python train.py --d_model=320 --routed_scale=2.0 --init_std_router=0.0212 --vocab_size=8192 --tie_embeddings=false --seq_len=1024
Below are experts of layer 3 (counted from 0) of a mixture-of-experts language model. Rows are named router (the router's row for the expert), up (a neuron's input weights, with its number) and show model dimensions 240-319. Each number is 128 + 32 x the weight over its row's rms, rounded and kept within 0 to 255. Numbers have three digits each.
Before each expert's rows: a language model's description of what the expert responds to; "gets" lists some tokens that make up at least twice as much of what it gets as of all text. This comes from a sample of Wikipedia text that the model never trained on. Tokens count by the router's weight.

# expert 3
It responds to: Word endings and adjectives of rank or importance, such as lat-est, largest, main, major, Best, Special, principal, and -ical/-ual endings.
gets: "est", "at", " and", "ic", "ical", "w"
router:172126107117136133115073151122199208131154152196114106170203073133114189175089143102150104150120109132140143113160130082061148186183098153097149089094098104113112149127075143166074153133057114138182105086128063134142094181155092112167076126
up4:105152109107079113146094136098161121129118054156163074166149074129193159154180137152164061154170124154157092173121178099070106172111187126157136131161119128111103114097094116114129168111059144159152145172123103091140055132135202106086155153
up5:166110080130165059135136121166103147070125129146133160144152139078167183147135077200141212073101146139102116139106112142157125080143132144139102043118118107120183072154164090087107137074086135147151125094128132129105116074141128104196132131
up6:158137148133131178089135119148176152134192156095153143139173128166142122108080102063176106120137134159119137126171221153182079191197127106164159153155119118198108160137098144146093174138178122117157090132177102116123108163137094114064118137
up7:182073118074116127122128115131108166126149110097087147117114104163121129164143053155156196086130143162103162120092171116119109122107121160140109106091077165132100102115178096133140123076101180078057053139162134116061092067127178167086114143
up8:161136140137085116153127124142171107107119142161095127151181148177098067095137105137072161105100090120065107089177109159110168119110199087184125181143167189072125099096093119154095144174142167150108130157096114168085065180162106139146158111
up9:106156134148125140121140165172167157135118133153076150157170092152152111125088104097083116133134055100133116129129213069117068080104122130144116141158160112110168102061186150056105095103077128067148100104145091075110082187145119174108072161
up10:146148102140125153113168152123134126087159191144102112104127102102139120134066129109118126140188157085128145125133116095108125110135135071162156104149117164112113129066079155125160137148116101128169153165160102128160097127169151114131091125
up11:161157144122094134103211159136116185149166118144107138096088128114144148145113149139130061127081178078132116092149100103149154145145154122145156076174190096152066115108147108105097106094120044163166187092142125118132125183100122123145144115
up12:094098151126132104107057183049088132106065066081156152152093106120108186154118132086129104069101111140094135124165134137207079126127157138133118103126153117114097147167115167145141076131178090147138157162082136139117080096116132151152126120
up13:134164082111098097058066064156095131155125140188160158132109138133134048186168146086134150151180135091175116110127140125124151113089136157143103073117100140146118131079089226153156182074120107086135128160119192154193166129037166155147107224
up14:132139139136190102122091137169151144112090166182144126105126153153117164103062159086099049207111078127135097114164149167100046119135115143183110109184083177187161132157108115104122119142120120165149160088100113127144114130166108148180144169
up15:147146089089143128137103236190110103108103107144096117125167125180132109117132113096155167105162124112146126112073052164099115128105093124135116121223112118119118161082106139072110128137097110141092086186128098112168139117094077115126174102
up16:110100142140114122072155167117114075130089138119123088112121133078119131155205109156115126119092141112141091130143100070074122123141157119131150126134093096092110096159117175153109143140110100093163132146033151132145098132193070141130142160
up17:124086147092134116119138111097139138100153150121120126169119149116122096105131129106181116161127139046055094201154112141153147065096083085121164140183172102103086134124159136167147073129153087126107092103099136157102150108142078080115138161
up18:197142139150110176119149076183121140167134109087150104125188086121102089189128138139132169148128190107115134129140119087115150121155123109147134165158103139199131111129115138108195083121096123194102123132100137126152153172112080142102092089
up19:144103113085165148128134140129135157111106125071177114088138102131082073144142136111159179126085104117210109096098179170125167132116115116083116116129141159172122123158198112129108166115142106180084145156140159160122117128167183121125080098
up20:080112128071172163114174158079137057145098138154100138117145117165086131134139127128181107118162136133179147045157117219115077198170129147132089144096145163162130109110135118096145075093114126135136143125109067177149143142107088152122149138
up21:101082150116085119119154099151097155177122106154134132132149119155107142145103096175094137126122125123157130163118119093084158158151177107072170170124161105126092127131154129111149147095097134169224142131165179185120090173124115152119066054
up22:079099141115116119107160138152090156167057139150135135069124092152152207134104151113076139172189103130179134134074116067102134189168123176111142187134110162157160105109175142135138148122130231099097121084134152134166096032191095121111127129
up23:145078098129116142146151119106110118091137115131138147133092167096092150139138043137143155063145216113088167162122140145142092131140100125130086115128130088197064168154085091105174116125103123119128160100073065121111159167061129107123108105
up24:146111139173144168129119127057156160142128137158134145061168135071131102133148148049124162120084106121169165113127142126120012142123079148116111186094115105136131057148161155169160140093161096085101160076077083156149110197129131090159121137
up25:120201097085107141092124109137065179116144127187174151089134160173150116151149125103096134092043159147072165144174114163105124078100119137113144150121160110120120120175160149160138129152094131158123136154119103185083160141167092111150085158
up26:149143158104104132158159143139112164115062075185136116138162162117084127121133161123086069116113150107168122155147135143150112193139092142097124135172058099122065173141125180135088170139153144109165059116102107147112159152133085124055122114
up27:107127176142138116155108083162107147107146125117097152172202132135084147140118098192152162121052140090136094188141167101096154162167131133133092164149105139098085173146146152206133161139085125142138174118087154129102137126095134108114116131
up28:129075130120142114156152074161109160131126087160114140139108092138134207152126138134136131074126153129103101133143146170115096155154142211140065130104148193116121168159137115099103162097145111124153132107109120177113070105119107163098102114
up29:154121153148160078135111166111122085166156098163161014146133161131153144139146102185112093068142128161166178136160174164099165114166138117126137172148148201161075160104115114147097144104147156119167112109113140117114179145112143145108109072
up30:139175142129116173119104056111090107161104134099115110111160112139137140111080100112130129071123103139200118125077063087074098108136147088096119156150096092162161138140195139105140150127140169177208172139138147098098149053183151125118123078
up31:109140152097129138140116154110125131163141156171154132087143090133094085115185213186130097106079043077103130141141057117165136101118145077126102127116076170140130145115125123184158093098099132131170114099084080117096157102114136145167127120
up32:097127095152144069116096205105144160135184124165100114161144148144125136145051177128156125159114148126093126105191142140090132122161131139113083124096135184105159154116147110141101145167162125094121134145181111151102146121151131153166090159
up33:086148137114124113143199073103183160122142111112119179133163105115120141013132095106132059135137145118152064115115137062168086101145096166112113111188081095145137176148115120182097166138059090127112159128152088153146112143068193155082108124
up34:138078129121110098089153107107183131137090174109071111147162130074118094098115107086143115132165050120114157063047158131087108120134081160123078104112124085106074091147134127091142073128165118095119121055142111101158150111181136175179093101
up35:100164138113138088131116100101119164147086105147207093085139127140139086146151115112088115127131147113127153081106109146109124149112148072124171169170106135142137120118106097205097164149094142131144074124097108157140113147142125137143136123
up36:116171115172175131161106135114083134173183144188132136099128160200190141144109126128112134099153119145192131137185124139132127095134117145095129156092162133169111093162121177147134128204122086129126120123133096147217091172136113113106098093
up37:141137064145116065083108156111143160070110150152143123159141145107161138165165123145134100107133036160112151129117098101109163131153143081069113157103163149126192123093141116109122118133114148139175125144111099046151137143107158074148135091
up38:117164056119081089124106106111156190147187093113176137158112175123136147099131141096073123161184178095127098092146121104157128187116124141163112127149129154120097083140122088151104124078132103097127108113077084164178116180064063150154201148
up39:059143108173139146139184098123120098168127087105183139189119074146153145149080123133143124150059135125072109137082105140081145086124096139147184103177124169105157084117135126112139151172114112154140202115111157117166148154133165154112121070
up40:076168187106117124115116139166083158110181098158206129167103139122136114150148167108139122159116096163155118053152191067100141109084102164136114181151137133154112140132141125172137133184121118115100106143100134034135132136111125136082069127